{
  "d_model": 128,
  "normalize_top_k": false,
  "lr_router": 0.00103,
  "grad_clip": 0.5,
  "train_tokens": 455500000,
  "dataset": "wikipedia_en"
}
Below are experts of layer 8 (counted from 0) of a mixture-of-experts language model. Rows are named router (the router's row for the expert), gate (a neuron's input weights, with its number), up (a neuron's input weights, with its number), down (a neuron's output weights, with its number) and show model dimensions 0-127. Each number is 500 + 50 x the weight over its row's rms, rounded and kept within 0 to 999. Numbers have three digits each.
After each expert's rows: a language model's description of what the expert responds to; "comes before" lists some tokens at least twice as common just after its tokens as in all text. This comes from a sample of Wikipedia text that the model never trained on. Tokens count by the router's weight.

# expert 41
router:531545590489502581547485517563515570472547516402473462471521471434502486448582537500511477429453457490546515462523550568468562477484504494411461531543531458470523554490586394457529550581485595414542413457498564466528413558523437482475470573477544490478399530436496439476549465410535431587489530509508593395431472568529580486436450537461513456485466443449479560461493586510553504522446
gate0:426475449444506506495405569457503407556455503517520496521451502557484488484430492565544556544490482540430461595494555473472599529600526443554526491446582454527518480413482502436507442531545438477444470451500465591512450441485503437431507535547510432423505611488530476458467457462586508481578476531528385475486653401523473577487536528540520517456452481590521463447490541581518459474499
up0:428536482465486510503391588450505447559438438485499489507462512485526463491413484577547570585474526522497493598488548434468554472584532437517479513473558488480559448506498458482485409521507514437458471470456463544509487479523451444423515478560522435451512575465531444518479529482528600467500410545584382381506626438488435586521521544518461471491502451581458421487444575598547448511531
down0:505437467525573463566530533469473423468524435438531582538543527394465482521435511494501385506489510507535521523452509558555481479465523561590483530438540490459550508535511529435484443546497565504427562578467530464374532463532497471526445443598442461437482484409461531527524579473504452486415481479474575403501431550331410505446427502514500541445413512499515464476430482523495476466563
Description: Two-digit number chunks inside larger figures in vote tables, populations, times and percentages, such as 97, 90, 49, plus over before numbers.
comes before: ",", ".", "th ", "5 ", "8 ", "4 "

# expert 25
router:600488514506432477471522542546469467507520567500529531564535515543484526508445489442502521434576504518485397540557551454544435486427480551449454525506484519549523515488465539449587575487520598497483434504465420442416542436545485527575411538521441459544453503512457514413502458458573549519546509596580527597609549510481458448514554486568510508470457467580591418420602464484403561550497
gate1:498469564507526438488484446478549498508485524589442505504417442504491465538552448499446407500521408475436565444501478536575534484439548510463553442464572501549461541419435416458527456503576575485522414460441491585450497532461487530346400583502434509529493465542521497466512486517575446600459590546523442539522543462523575570511541481562495557458592547486443531493513616495465549526484
up1:492433549548554372562459426492600455499438523548475455523487494509456450492480467492459518484584456510479605475491500492543580480495508519498496461464547487410470533445457459481528505445576514382455470443497538517415489528449440443345416524516489519502462481555494491516534389452475464474537507460503455550570466494452411574549576447542512542379568601494496494537551551476404480464479
down1:560537431502474568586493575494550475503513476562469530498486516598461507474589553531564536544519494528585514478562386510518459454573487542431598527585564459496487593547521384591491422484420540578468464492442472471489414492536561529524463535468398493545571503510497522486523456582499436554483577490446453532591424461551534471437444449519469470545544410519524527550506496447541472559448
Description: Line-start dashes in film credit and taxonomy lists (Directed by, Written by, Phylum), plus accented letters like è in fin de siècle.
comes before: ": ", "| ", "–", "Written ", "Produced ", "by"

# expert 43
router:535482455467475511557529541471553474577433566494500542424555386545520570598538417535527505522575487533492544541531407541572439526455463421554489489602489600433451491458495503500507512557525518538454418454492541489487484562543430559507554470467535461520508518543475542469556505523484553435530434531434616526604562509407437479490464504484577475547503538560500563575424576594493554553443
gate1:480500525396514435536509486510565445465544471580501541536539522442511498561593475539547484501506557467531491512492522476558540530446480490461495464407408444511441485482444491442580559587439597454469505510482563489553548536547434536430531451579435486514503414460476526547540549543598485454577560528444471567599404474428518540453557502451478432533534484583626390477501475530511543515585
up1:517493418581505492533523584515488480561512476475469475486442551476459483576375581481527448469452495524508560461449438490455583513485454506482459450449456579581536419468483515518595458512514437415467410532501553580518537469442530498446439598483568459538466599486494561484518509468501424587504431539524440534476515454576459437555588395576563532415480513476540539530560447440506578482487
down1:477466596497528466497447533449463539489578550509472522507415445464477439437544474505517430549414480450490525477515505520472520574384457577559458568531576536481449574538527505534631465527454509558454507579432570512432486436580459511481441524524579437544578488483561441571524500485481544486436470527524539495544509462401476534516499445522548448557562643537536516455457407415519425519482
Description: Middle and final pieces of German-style and other surnames and places like -berg, -mann, -burg, -ford, plus baccal-au-reate.
comes before: ", ", "t ", "en ", "er ", "'", "e "

# expert 32
router:510537537541567532605517542484464535448518482512503475584455453473480506512501533505496460546423439508479589588491545426498505481524439502393500422485437447513487413537568458504475502557485436485495515468506529406591510457555568537582465517594443607501418475503472456565580511533535514463517632506496603477450450510524566477409501602601446464522571473453513497461542579530507443472560
gate2:520508515507464428609451393512507542527502562478397509444518433501506435477421482588431529517443485491394448500510518516489564536485502411440512559442442437503572454522507525476522401532531503492517527604496540594538422545530507519436438503455529542514556455536485527552529482555501482541477471478425609502481613568563602505458496602420560424535561482426560527506526481454487546439502
up2:563514497531526454582518490527404540582469550557408508517536453474535487452472552512479470486409444520399470575454587531553542534516488485515521506439497509511543443446567527468492392508537486490553427542496592433483471573599462524498443407449524588533502409527492536475609506551549551541500445559427610537421593529526563473412532521457550450489531543469489560511498439456493546442464
down2:460499603561499553473429461554572574579469487508480431521510515568465501459449515438492465466496483510458530461464508532519434426478423420427548590518565497523537475498568504525532497523477485513563589469521517483511364568520563415504548541421439462498486489440572517495467555496535523563657483495466507405483631479547470494466590522556455457463529467478403473551558472444488524411477
Description: Numbers and number words giving counts or measures before units, e.g. 4.5 out of 5, five stars, 14 feet, 250 MW.
comes before: "| ", "|", "million ", "km", "years ", "km "

# expert 3
router:582425501456543442577501471510493532525404470437504413553517428532530429527489558449617486496562468511463583533428536493577497469506436553542490541476540504543542439553572561533615480511457533547393542569418521414427536458491541518523543453585570511472587406530491465525514480440507460427453547540486443532491469468509491533494544486481435527486465469550441586467628474513492475511413
gate2:503416511482510502496489561493490531444402447494468569526472597483515481585461537459487571455476501520401533563500424540462454561494499477460543473523473465447515403496593518474553592531385564441426584448411470404450423491497472532450533594465544443447488546519528516527543445521525456472465570532470539503542448401457571438471454574578438483445398560456470446461506518516528453476456
up2:449532492563568433428487516550523350540565382492544499558555545473547497484541532435483518600500619514483503404480464558562541411473530433586472434481515475508529405544441440599485561432504460470483520460545420546472477406499478541450425581472554522526439489503411437473497511558477542502542499453464539474511500522535493477429460545505490456461439433573505531509568410537516516534482
down2:510487467484510490493595463502489536504463463529500644606529519471426564576625440496582512465555569579533473503552582447474452576557486507578495394500525656487465662542519504523498502495467566523460462454552507526474477419561458513548556394497533615492516502521559530454552500511448543498481449557580480550509478485496539514512461487560496498452479440540494481469472544473508462492545
Description: Field names, separators and colons in infoboxes and table headers, such as Goals, Elevation, Population, Date and pipe cells.
comes before: ": ", "| ", "birth", "/ ", "zone", "("

# expert 20
router:478534372557504526521518469440434499520450575527545471440411491480595527545562413398501525420525494538484460419498558451529531547476467514519553493475470602575569499514438500517470501480528513526604506508581580544453460425463451408519403561515513609536448385459477551514508549514459478486571541512519560460529516406450548476526506512454493441471465559450556505503547603484542503468582
gate0:563519455388538394571556484425528424506456479468496452578423481543618422574498443527522494473533463537487575426517592478543453527472425548525494518433503509576480490477492622553509511541534488492485509577506500491421486342516516534408545443594594529517526500507422562476509528475498507468484441570546542563475479543482457539486609432519457482490469549468508546474559523466510430500512
up0:545479498500502598499425521533521600405524459460526549507549490472431546478535555508484534626490520489482424559515424497416530510471606370500549481533511462437542489533513414478471428475476490452500512445507484455584437571507586502577468545472401451524503591542472491482485499539452471517508551374441426436580470403544553443525431495479512467521598436503472490579484498555514549504523
down0:422516511532483557497521435574459336497545526533525573553525542457423487444465486442529455560526573525510509507577454544518563526436518511509480499515485501384528513494494569497482477480522491557458471483492562523488459576433522472547438392416535410505529459509564587455531444541554405451464564471503482480467454540473472593547455480553481578517567543581494490394463605509427590479563
Description: Final pieces of surnames before a verb or dash, common surnames like Smith, Jones, and sentence-initial He or She.
comes before: "was ", "(", "and ", "is ", "has ", "="

# expert 9
router:410471391451523370383484545440492442574508484434512478558513530435361443472433540545468559535489494539501546520484460455385499480518544471509591514584540504463551559492486463490404417506525437450553483509480474545484460593443521572481530553461486473505521509406548448453450512515449546511481482504530526435573521532539482513493454454459508518509519556587560521407401470528490400537510
gate1:463513482429485438487574498467580458507481543483416492544486516461438481489504409439562565419431512524562450505494378491518553419510510481488552555508621454597521562493489496559500579546514555481508482436545522514487600413496503458535554474471483528487559543565501569549409507484579541509517516508430489626541572576519621491487512462450442569458512506603530463489466436556562503498433
up1:451492483452499464406489460411522487515482579530491477574560485501402613406491541473585576596489495445514524439546501423503440483572518443504444560485485465582563502518512511573538525519529574447517484469595451475460466502474418420470473548562451565475516477585550450472515405532488496583514513498438473498611469507488473537510486534444493474518507501605504551555467555343556547532457
down1:637419467483558505543581492588500402504443559539518549492566542527517450515518572493498529515479443470450500392520438549495513476526482449521565414461507554545570453466556445464548416491472438511494452400508484486536503447559494460493502504599514507514513460486503471476492395505514565631464469349470542407485580470588468513521489481498454441479439541462438421565486478584524479476517
Description: First word pieces and short common nouns after articles in running prose, such as s in sought, man in manages, success, business.
comes before: ", ", ". ", ".", "==", "ing ", "ought "

# expert 30
router:441516524445544570550487390443504566462496551539456502592482551499476478586506478470449546485564621446524529527462554512604457440574550478450549488462457464521575430443570532470573445438519480537531495454514425530429490455484415432534489541436502444543532510507470511436578548454544456435532479545536519507466434532553493559407534477534491574426430535479420559555478415540582445430456
gate2:519518566387484559559435514504517532509456614385511503531437504506478502482505560477557438510458436498486491509520603445604469503442541509483439468411477436510629481508443534494504435446521460500491464500486500500436478561538456471463542489554481451587560494547584468479540592532431430522579522545565468604597487477562484456508524424444465589483510529542562536501584491387502436501488
up2:571525522502539380532485447578468509565482457497539564544539536491573517535436491378456478394514494557505462563420453490500441518400385473462486520397548452553556520546453484494500575439481482388437517461502530497520466469488517515519495443494457436489605510506541573593573467435495519504593470570540536536521484613495554461512569412510514564491450582483486571454535517453534514521488
down2:534441415374547467462501550448490523479527433460430473425456492533531516569548442418540494462429519488587478474557533477482507422458567553440569516498596341492540563471505469477559606530521478597501482506485490460541486488491419474568462470463375508574520485486556537488484425525519519459453513533513533505553518485378426511549499525608519533484530557625557509485515469494487486522534
Description: Words in military and national proper names: World War, WWII, Army, Royal, Air, British, United States, National.
comes before: "of ", "War ", "and ", "States ", "(", "Force "

# expert 57
router:540594449551459547502474472470509441538561510515440525522480434468521548521474457396610545605519504515490445478435456506519449506506425436551481464493536605419464546470446544569523555477476520556475534457535560499539491498538445505507507446498523463437510577506480600551494414560572557454533510474497559507499431549451435504495480505528613543426577478661559455568535497543550396557456
gate0:481588547446434517524460527558572531532486501493456457472485507480487496449517534484480486417507622515460544495523559497517517448506592459556489565494489552560499446612469592477486467426371483453470474468522492576542495441489449525492486440565445636539464525451520487617464439490464547490489536461363564485434529496509516517533428518435526523481399524573621548463551518529463478451415
up0:549571554476397505498541487475517449481499468410463473516491482509552524502586507497533512366517518503446465517523462489513614492468496517441386488489461541461516389560510525482528492540534446510415498512589568589514595569482470493445480439402564560497450567492407476524511458513482509513444547538429549548566542556514509451604435495534545494467455500543556479510603434456430585538395
down0:473466585532474632537504538475576518513530585476513512466507525577439512444557540526448493428513486507515463558569524482493509478533436436390524560612535508562470479528465579544423561520499500525472564511470490532454412443464465457499452556479533499494546494470450431515473510561644544537513555517486539457528503572562540505492493390453430391504481634461445498532558484547385446463511
Description: Inner pieces of proper names and foreign words, often Romance or accented, such as ib in Caribbean, mar in Carmarthen.
comes before: "o ", ", ", "a", "t ", "a ", "n "

# expert 47
router:492519525456544391560478523495471463500383539526562450550584503531560490591463550455495541539486500535510568563455589500603478551514537539506564487497422444519534460527618496474586496534538516571393457465474445472435536370421503512560474520473594462488513436490406471552445567499489446500502574504466430488484486461474486562505490486518514613458508549522449499586505445452492391526549
gate0:494583567559502479523514543534488432591496322518513498496523503621452540420465425455486480497503387570459537505533505446545541533434510508473447412482458625501500477471482493535585469508503528550570553515504460522540555476566488573502470476504537446523488379533466539487413597567505572418477477480454546502560523431414538498414578503494525547569461567476481446465524482506453487534508
up0:457580457546504408500554520492477511537529497508468527501579504511445458491414525471557502532579629570475483493444492481466470457546641523449393487510533484458523503580510506470477505570508541489505434443399515542519506568492539595587456415445483492512461533463454494560453512509585519533561479381494500529480560456444422428496497541539522556647486500443423456500468474447581436564504
down0:554470563540482516460565463508457569541456563604480545421596483485498491496534544423527509421509440541528522407511600446410532469568568505521454520490475586455381506577562442540540464530493479496565453526506525635528542513528485547484462518487424416497409512472443479405469469465467431565513514560490444500581536593512591469509474566453557526497595536482524472495564509483434466485518
Description: Nouns naming sports, leagues, tournaments and players in athlete and club articles, such as Cup, football, Championship, League, medal, footballer.
comes before: "| ", "in ", "(", "of ", "and ", "for "

# expert 13
router:450522555497526464518437562559498556480534541459506462514536560499551533517512535524489536481438563427562534513410554539614600592508435554462478547481475500509387558556490515582498545454420537420475536520545469577464494415367549487574515432497473470548565548541567472504470455465436484561432566535479426519516517497537484462443520506475514618520577476453491519566456578578557540419483
gate0:616501501593520555398476459538576505430507533475496541466554449528513467461546499536521499417471494524446460564431533453529602463469526587452572505386453503478465544517551641558446542492505507457538468444502587490541578438418480460472496481518478431402479497458587462372490456493481509503542569494591495522514537487497450433423491510476498455524546503455483493421415473616503487513496
up0:446515497440476393586535535503480468539489530519433425494438483529515489509476505512464529623477532561560444352587479578536397522578474437516422431560487526537543463499493494450541526511546482505508471588518498591422484564533569509523468521532442595568469427480443554539488566507562538566514489446401573503512511611523472548546486555546523499483440568527492484596530485420474515466534
down0:401569507533500500446488456458505470493530547464513519584502481510571564514579537490511436461511536545560424414481564537478539489492548506563463496493497472445533517588502454425556368434605489460516429580452609540487442471523439461648428540501514501547550487469528472459438509530631545476519541474489542561492469443482562601571526500592518491480558506467496487539510491542447450583572
Description: The, in, to, for, during and after in running prose, mostly sports-season text, as in "to the second round", "eliminated in the quarterfinals".
comes before: "the ", "first ", "a ", "201", "second ", "202"

# expert 15
router:555553455585441428499500503481520561481449590516437486457452530557562556438508424508470445448555468552543564490500558505434594557525421547455418572539476509542559482513488450488445514470487538481519517435551450547451402497523548466487399451443547557563529393528467423455444428591483493535498524461581499383512461449461567581444524444457468496520493543413495531418486596487501454483499
gate0:521400573534454473497414547504433526552536416561523492406458489571517414458563460519520475514415421598451484504459531516401495487598510525565480483488495539467503486514486595487582457439542492501436460521462480404464519548496501563470494535506523507477529475551413623501466516435537501524529535545492528475458426502459528416501498487478495557550382586425540454491605538443540577521395
up0:496561499588460512515544541516598457512511475443519498468616458430503426548522534482544556457494502460461565475500568455588506533495430507474493439580577544529467535484555500578454506521510485514480443465549460557475426590474464431541545471493578531646511477470582452531550461488532445501477452565493402521521483479513453621443414550548550460423513510524552563586444518562474421397499
down0:561582515452487526496499464478456412523493548494499560582544483531465617598568560504539591464554499503506506525480486443578506481484455546468528513523459549532522508404543543516556555471536538515527494437430586534506448495492522453571556491512492539496571548507565508491451485516480550546411360459453435509567556542616565507551471597492517510468568425486406610529518444573449447512411
Description: Forms of be (was, is, were, been, being) after a subject and before a participle, as in plan was dropped.
comes before: "a ", "also ", "not ", "the ", "released ", "used "

# expert 8
router:470496460535389423462576416477457610482535570587544519456421517533575558457481406573445474414405546478570570535525584555440556532482411499469451474482514519497459462506604408457450434486497467489522535539533468485592425497563546461538536546451478543425504517485487470491501509547451542481543500545516494457462491473521594411542510460471489516552534516468526418503476610548553591483492
gate0:470465522499446489566516539513520427444592541538418450572502553539528560477516559485417477464571468506467478512486460516450375583419477485511546526544454472551473475432581469480426546523610435430430515514413509488514440467566562420501568558516517568415471508503545557473406495573555487516439493426472486488542495546536574542577464405468407576509490424576494503528486418476521453480523
up0:582516420541514579565443612466536481485538530544453506493532478545496646529456472539455417518504533371529516524452468485546415570507378465554553514552545546548400434420548467499466550506548490384567488475477524441522423502552552450523492444504555536499568512463532524439507513466507453560501511471602568505545500505502539507492533370500497505503499469584457478511433515549471404523469
down0:540522471512445429448497487493491579535487545522466456460440481449479520487568431533516410482394543616541518424508546476460537571579494509579448573650450484589486463514510542460478532453552563519426418513501419551364495471466529514543503545441468444540504473490443508472496476534527506521439446457493525433567436573510562537449516473469460441428504416405530544575526466470468405480485
Description: Words and brackets that start an added clause or explanation mid-sentence, such as an opening parenthesis, as, like, because, whether, include.
comes before: "the ", "a ", "well ", "\"", "they ", "it "

# expert 46
router:485535491534505533509520442445499450541410569595544431573457415482439528580529585470551506551569580464527377583470488473562409549502469490537581461481492509531497459505558515459558457468512476563375553449551478579461455407533530436580436525574529434478461454444497481546417485499475543448502506513557507498476549393493539517515541520493578455429481544538443474576530442518497507477408
gate0:507461532587483523523437435586439506538524496494462518548440549491536495529492536452534581570520588467492488528499400463475569477501559494461603406520479523596552415519476517487442488462489493493551535477528482510394452441608457651521488538499453565508606486468470513467576442479471493568491500443531545421531500541499362518488473433534404495435500538506525472525432474464530523535621
up0:439510480512532560548446441469418529483529468491424389577454494463532475500469565514467587520501545573495556541465466533482596436432522497495407458513503550494595472428433521611436512625428460517435450485494442571432462469569527506523501573561534439474548551535449510534532485576476519472466441494565473524534482488550464564515493482522506546435561549493607452424505568487542603423556
down0:445475523485505482446536473511564522499584522472523492554542574609461458504535475552494443477531645469493427478445521494563553463485548540484552442548574564619628556595447489540528534479504448490501510453505483412488377572450539509523438511512449541494501521516559558472511531587474487447524534508420475423533521501545456484498571462513449551528577571415408517524555432510519503618522
Description: Final pieces of words inside award, institution and job names, like Pulitz-er Prize, Nob-el Prize, Appell-ate Court, carp-enter.
comes before: "of ", "(", "and ", "in ", "Award ", "for "

# expert 61
router:405520423548400553518502414442514493480439620554569433562495527411475500523542428536470497490525503452421490560453552524582462435521477585407592426482492466503462446582514572481581496391581516505508536522543449472518518458478513456507465570543491572558504429450473458506464524526537462383498570437555558553494508476520560546578498476531486533435440442488491501532535440507550426455513
gate0:412490495500406453530484500497526490545546537478597407518484516491453516577497475504538422451482496483491644591488463477516584477515522602478581450509454506555463535507423381475462459409523468519472510506614479444504472491491482455495513482554423504623423502553472439438471512535431464594543467464432500502494463524395590481424465473481558523464468480562377469472504460503448487471454
up0:424442431496516496541470495500564535497608541522470433434447557509502620562557595474486459460564494469405521604509452461536606538531502513440540529520450434484405439434471432439551455505552434580534537445571504477557448590476460502510523549501484602536425483499466441540546444543442459509507530512421573463494402489448541509428535505546549461447421466589544507529510504484504529461520
down0:481518548552522470551471535510452639456517480554537505596415490550487506487504562487513530427524435601481546527506501497551497486477553479437428533562495529468479588521493442526413528472488473514496506459451477416533534553498514507443613536510503490445544511471513378442513495576530594526525469422485451449364546532523510508568464522472434386541498483621652418521514533504542504499461
Description: Capitalized words inside names of media, places and institutions, like Fox, TV, Center, University, Airport, Street, Medical.
comes before: "(", "and ", "of ", "in ", "Film ", "for "

# expert 51
router:506534428480479422397449502517542455551478448471495542469556531504405522542475549516502601493540443468413510460513488545423557542529586464507577466547428549547421479594468493498459400580659496507519436465448472516551415541482412548570511452505448460510507469430502483549539533515548529559481490524439483406458455551481574493508505434506467500489524501604539574495445484436477419561434
gate1:500538550510463522526480528452509503511477435513530393484568452483524442464418466462501464459456472540557613455593551480520537524487552469597578501535480371435559492519550534543511424580465511511488517487531460484446546531533587485520559506632460442534506518486502528487447499487521519588441526485557392458467534415473431550464512375492522434429474546512485495387576396575551515512526
up1:581497584539504483438528530467513487509445443415508571508478502463546428462513441491526590543521578476522461521455486515486525492439574411482576572428510466460476403505504514460417511515528488557527480556452446567556530496532561483587467504527543418508494531486460502576484539431481542569527557448474420461405476500584494489461548367468438414382574439570545466488507468580558409489463
down1:517423572465575486666530474421508525524503579530592544514503531516561555501518561497425538462458481495530471481467416465544442466484407486397454443517483509499537429438532516484553543598432532530561515564572486523589550456466478543562492516462535465550556497479492437538490506436388521435454546569518532503408495493512441555553482522430521418437384555486509546428445509462459465490471
Description: Word-final plural or agent endings such as s, ers, es, ets, ians, closing a word before a comma or period.
comes before: ", ", ". ", ".", "' ", "\n", ": "

# expert 5
router:564446535451504489588514531426485556454533495452471455476543393444539409549544469476489545362448553515493576494457475447513492591583414509423503495446507528501461491569539448468394511481503475478421531600526448535572531398517609495440535557497535515531410550468544467615540503551504474459507499513550491489491531518476564518490521585564507518563540437416552483529484622466498514524522
gate0:432413506592508463553480603460419518449444570576447539494478454498619412514563451490549572438454475534590553478519493516519397497475424472550504466481471458502542445511507498502467421482488549506565471471503480421478575375495569523520530545510566476374466503429439524513476536546473525579497460467429505423514563496577503415537575462516530508507537475572488493495481533593453454573456
up0:563478464573583499518528538489535545421562479457539484451467419427534568402551537554409434421457469481443523530475430472492412456432507554476589515504474447517458542469477565563516504517510522479559408537437487470410541461574508482565556523564490443470479542504557454472555414426482524533492463517510469546523564529469576439520527606598420535428572544586529498522406460555498456459506
down0:482515415545393565456500510502521438453545547471518495552565467502484485467532527501470518537467429520483499558524477497530468420533451420607466432514574447491482501404539454512394528534496656429430493429432492572430542556466430444544549421504524457450511437445498499383469416460581490548441440563494569554528554489477513535473466424468468541513494516503543506496506393463450553492429
Description: Prepositions and direction or distance words in location and elevation descriptions, such as below, near, above, north, along, per, kilometres.
comes before: "the ", "of ", "a ", "to ", "west ", "than "

# expert 55
router:540490546478467511457513509534554453580450449528624547510569490499489503510578533543522461395518479536452419506532448561463547620534451458451510552469513490468460561487476530466518553531464569542525437473539554519470417577474439534521468413453516555488419566515579558502493621470498543505541506504520539526545551546519525432523469419631605438524461442573495438520458569532413516565578
gate1:556550493465517536427533438483451468461538512539486545510471583369494484518528523501502469495513490490466481471555543521461694514581573486614490484479560423497509516556426517526518448413556482586488452498498563487540447521506474502488527586414472492464517452513546578427481518513386451528415536528464459493497535549577527444448483470446524461534413560440501433541586544498411448419450
up1:475486546486577573519515538519487415485535521549509561515421488437467528529536595530481490477536564422484477516553558454446392500425465517459585442593499532438485492453557461532425463581468387478551536436555419516516537445540497463510601437545475520585443529521494446492497503583569587488515499515533573517512476424504467500420561546451472405535503452504522566548513430588433454606529
down1:535503436476542492512460532508572528439465553550539412486455462486531498537506493467408470536517407473386479507475416587473435525484553582457426439393509541477484478396589456443596462491603469494487471533538557553526460434499536487464540529584523533375473513449456505462516538519561530504483487450506481564539484550448584560502544526548436550483553554418506465413443390485493504488414
Description: Single-vowel or short final pieces of names and words, mostly o and a, as in Muñ-o-z, Maed-a, Karel-o, -ville.
comes before: ", ", "\n", ". ", "'", "-", "; "

# expert 44
router:537534462509459537471535507523412588456545570418549563459386531501546483487493438390454521483403483494510485491490507532537499503451511521455543566483470527531458472478449478464528481507515623412564459459503583435497382527519442465477453554461443561478449473475512513459486428413466497574524556593486554436467493574466572427475397435505523462527554587405514471408467567479527518552436
gate0:481503390483540473435460510402419517514563485522440634523485457558461587505481491498425544562503458584550402484557566502476445457450554588528567493470482512446414489548459636499477463543486537501519555511455553535459514492521483542449437475436399447459575526512478502577526551468500556479493458519597534527554408444485471483517481471549594499525436504486511507446418441405511483494418
up0:457418510540459462532482477539565474525420568470562414509562587438547498465583484529546535438474537486461497478481401516508558521517428449501527528519417478463578487433490476456508578488573505497482406512576364457498503504450490447529545524516491529490494504472530530526448519500397458583452517457393375541422564549518516520559582540382496479493525450633533481526558445547493460480505
down0:415497479418445500445532445453456585467553450499472443435542509406586429471512506494563570471468522537534444464491567528431501505453496593612534422406506443430449492466485521547427501512486451620479541593437533486522472502505563474501389484527535487494458462575535567602431491510504480515450508513446556488431492521518476469486411549607546458430492510418499608516543500512555485485542
Description: One- to three-digit numbers in sports scorelines and stats, especially goal minutes before an apostrophe (Burns 34'), dates, scores, and coordinates.
comes before: "', ", "–", ",", "'", "; ", ", "

# expert 40
router:478443626407518437430509509509565495511571504455567590554524447513519474509549423433447528559466503594469593547464441499484464506544548507493498371499563614461455538517432454504493533480525425448559530589523479505562509504475526513462509533484481575420596492480540466442551542436519483463537488506525441431560539515468504496510380556497457569558605503566441481453449521464419502567487
gate0:470470569445482470381521553601444399547430564536570486462553494477443587499511497453457507442511598493544555530541454416474505528478566480552551514465531566539506518535489422534472433382491474472549480637427442456491466453459482533438460465458444419579538502461607559510405555487554466473504531542469527548516533584454450475535517502457526460531504474478513480470452597573511495577493
up0:474569462542511594453431458481582552456477502441585598473476563577478445492521520500425495460556435523474462448444456531520460444533522573508426495475394472477514496458466448621499526488398553470429446488511544543526578548540509508499502516554494526485518472516572508416536529468414484591481501538545496574603590429451480501526481619499522479470503542510451510516488498563591508357446
down0:418421499503485457497522457412588470546513519512440510452507511487495430518443537465503468516506526474528579515443507505520534492488569475560439539531522419583483430550483498432547463521367535493436410468451522634544488490501521461556519574532544560495619470460499514492555546527541387523486465558436578492564515412486443434480541640493447520493493462578530538435455419451466444552555
Description: Stems of content nouns in technical, medical or military text, like pen(alty), pen(icillin), rock, coast, water, period, gun.
comes before: ", ", "-", ". ", "al ", "s", "s "

# expert 58
router:470557440455482445526603513503545617456465534539541449435492500522562458561518510524530561487482533548496539517557550586434575589476491473414448495480498540580542500513597434495510478473534454477461474482567383603577525495544540493448470500539483573503540540486573496530504489536509593434493470541406423489406430491459460545560438608549443426526482496509550413502433518572531440446479
gate0:552518408474464535533478473541496551485466534479464487503536531556458486540578449545541483540509482466433461536550507487494519458482448589502393500384543387481434538440504530474533518523554358540483529500571537494509476474512453498522538499480412470516519508437558493566452493485484441444331481533512527571458473438507548529605530499483597492605462644558538412498535435512448442496507
up0:489503586589484517468528480417484491548538511531543568477431492482503546423477466472457490476448502539573435446483509502513431487510547485537606451531503594524530451470511553511480494440410613484526462465419533557539413532537463494551458530528493537507470518556466543340654500479471522548629601458521514484510508525465471538478499433457407424437469465500480550445559513421557567497463
down0:499474468556596531448422506437550618504533627495484603488473480516537465445498496501530542532424581509484537487496514448499456492444493525533490572411531587599530403437523493433456454680479454516472508492537493524534355441462475492517499553526526484458565554423529448583532509525486562488420577531427521474477509544497567481466447506475528509505492574495512532479462517531576475453433
Description: Conjunctions and connectors joining list items or clauses, mostly "and", plus commas, or, including, especially, while, e.g. "theater, cinema, and".
comes before: "the ", "and ", "other ", "a ", "including ", "as "

# expert 12
router:551513481438435513548387522561469445454455470476476567533476539600447416469464516577468537522530521475459433526526499590607605491479490537545558460464440581568436528472542438517516461572554527466457495535547415594563580423450498492543551576563521492574479428583490542530484530584575558468522537497513612485475496537533460563473521524568482561491514517509505450509470508529433422591494
gate0:523506444497511507555536563456482486536516429448483477529458364562560465509559475400430483454503503567450470488491503528452462564499432543533407457543480458530483523496642421454624466552597558568470540579505542514496551434567433508468528455519464513555440418530538534481515523552583534499510558529538489504515545548473504395419491586488553492457448593494546492557547411575456473475489
up0:519508531587566496477411510549538538422442444461447543475438490404469470525494599494478583546461424431497374484542513590496461540555540473447504622437506440501504445474501489468466569530465528441507538523476523609534530416536529479534569506517479488454542509381518540451408595458528431612539558507485503520545544447501480483482527431570455491531417456554451489472534485514557548431541
down0:553447454496579501422497557539552443490415521454408436524493548496495448473513614500496492539490445521494445420546382557543506460460499497520492483393521471453573490496497497465448395369550499431551491463502478516542512425499566571557487521542559498558580481463403526564523385561541519473555459528481420489562585402406496530430448514482518485477494563499562457512494530426473502463476
Description: Line breaks and cell-closing pieces in sports and results tables, plus word endings like Plym-outh, Hear-t-land, Y-ester-day, Rush-ing.
comes before: ", ", "| ", "of ", ". ", "-", "day"

# expert 29
router:572478485574455546450519421506532554507498571553461482509531439506558445528466444487493509476515561420494569475448526453489513512624418530556495441472483526536411461547471598449516548428593536586472467435458536491586508438416526434532495607592449532461447441490493499584560535493522500445525555528552518427489480543455507533545501580574482467496486588439478468615572538457460523461411
gate0:528535614607548513492586520472517523524455551508451462559528540504471420548498449524540559574527554468491597415455518549430455416492441522507464492463465513532507517448484474573401494549595487471455480537566537487530481433498506588521510533543408543499482485542461468566562430494516459477489439532504564412491415672527460567440544504446435517517498419533511564529488525589564573493502
up0:603481535521545566535463569454470501497412450471523477528481561468427493490453470496492461518519492510539504508490515490455445412472381529541528515465527443520529469452452514526433545519667505504471548518548581508539495493484647578460481434613472609487513509551496453572559437372542415527475496523489565432497398590521506600531527466473455493504539441459457531523551519559493524508473
down0:491446465436497456553502478360447492473517452459564462510581476554490550511554545449488554612526482451494523464510481523528492460524508538468478494469435458481627488441460438526561426543425446454477533537550443523530527555401533488504540493389543538457400529491446517430509432366515478434497418521465492498617501502582514494541367525497493505484493521471508485502433435562515480596579
Description: Final pieces of foreign place and personal names before a generic word like Prefecture, River, Creek, Avenue, such as Chiba, Tokushima.
comes before: "and ", "(", "County", "in ", "District", "="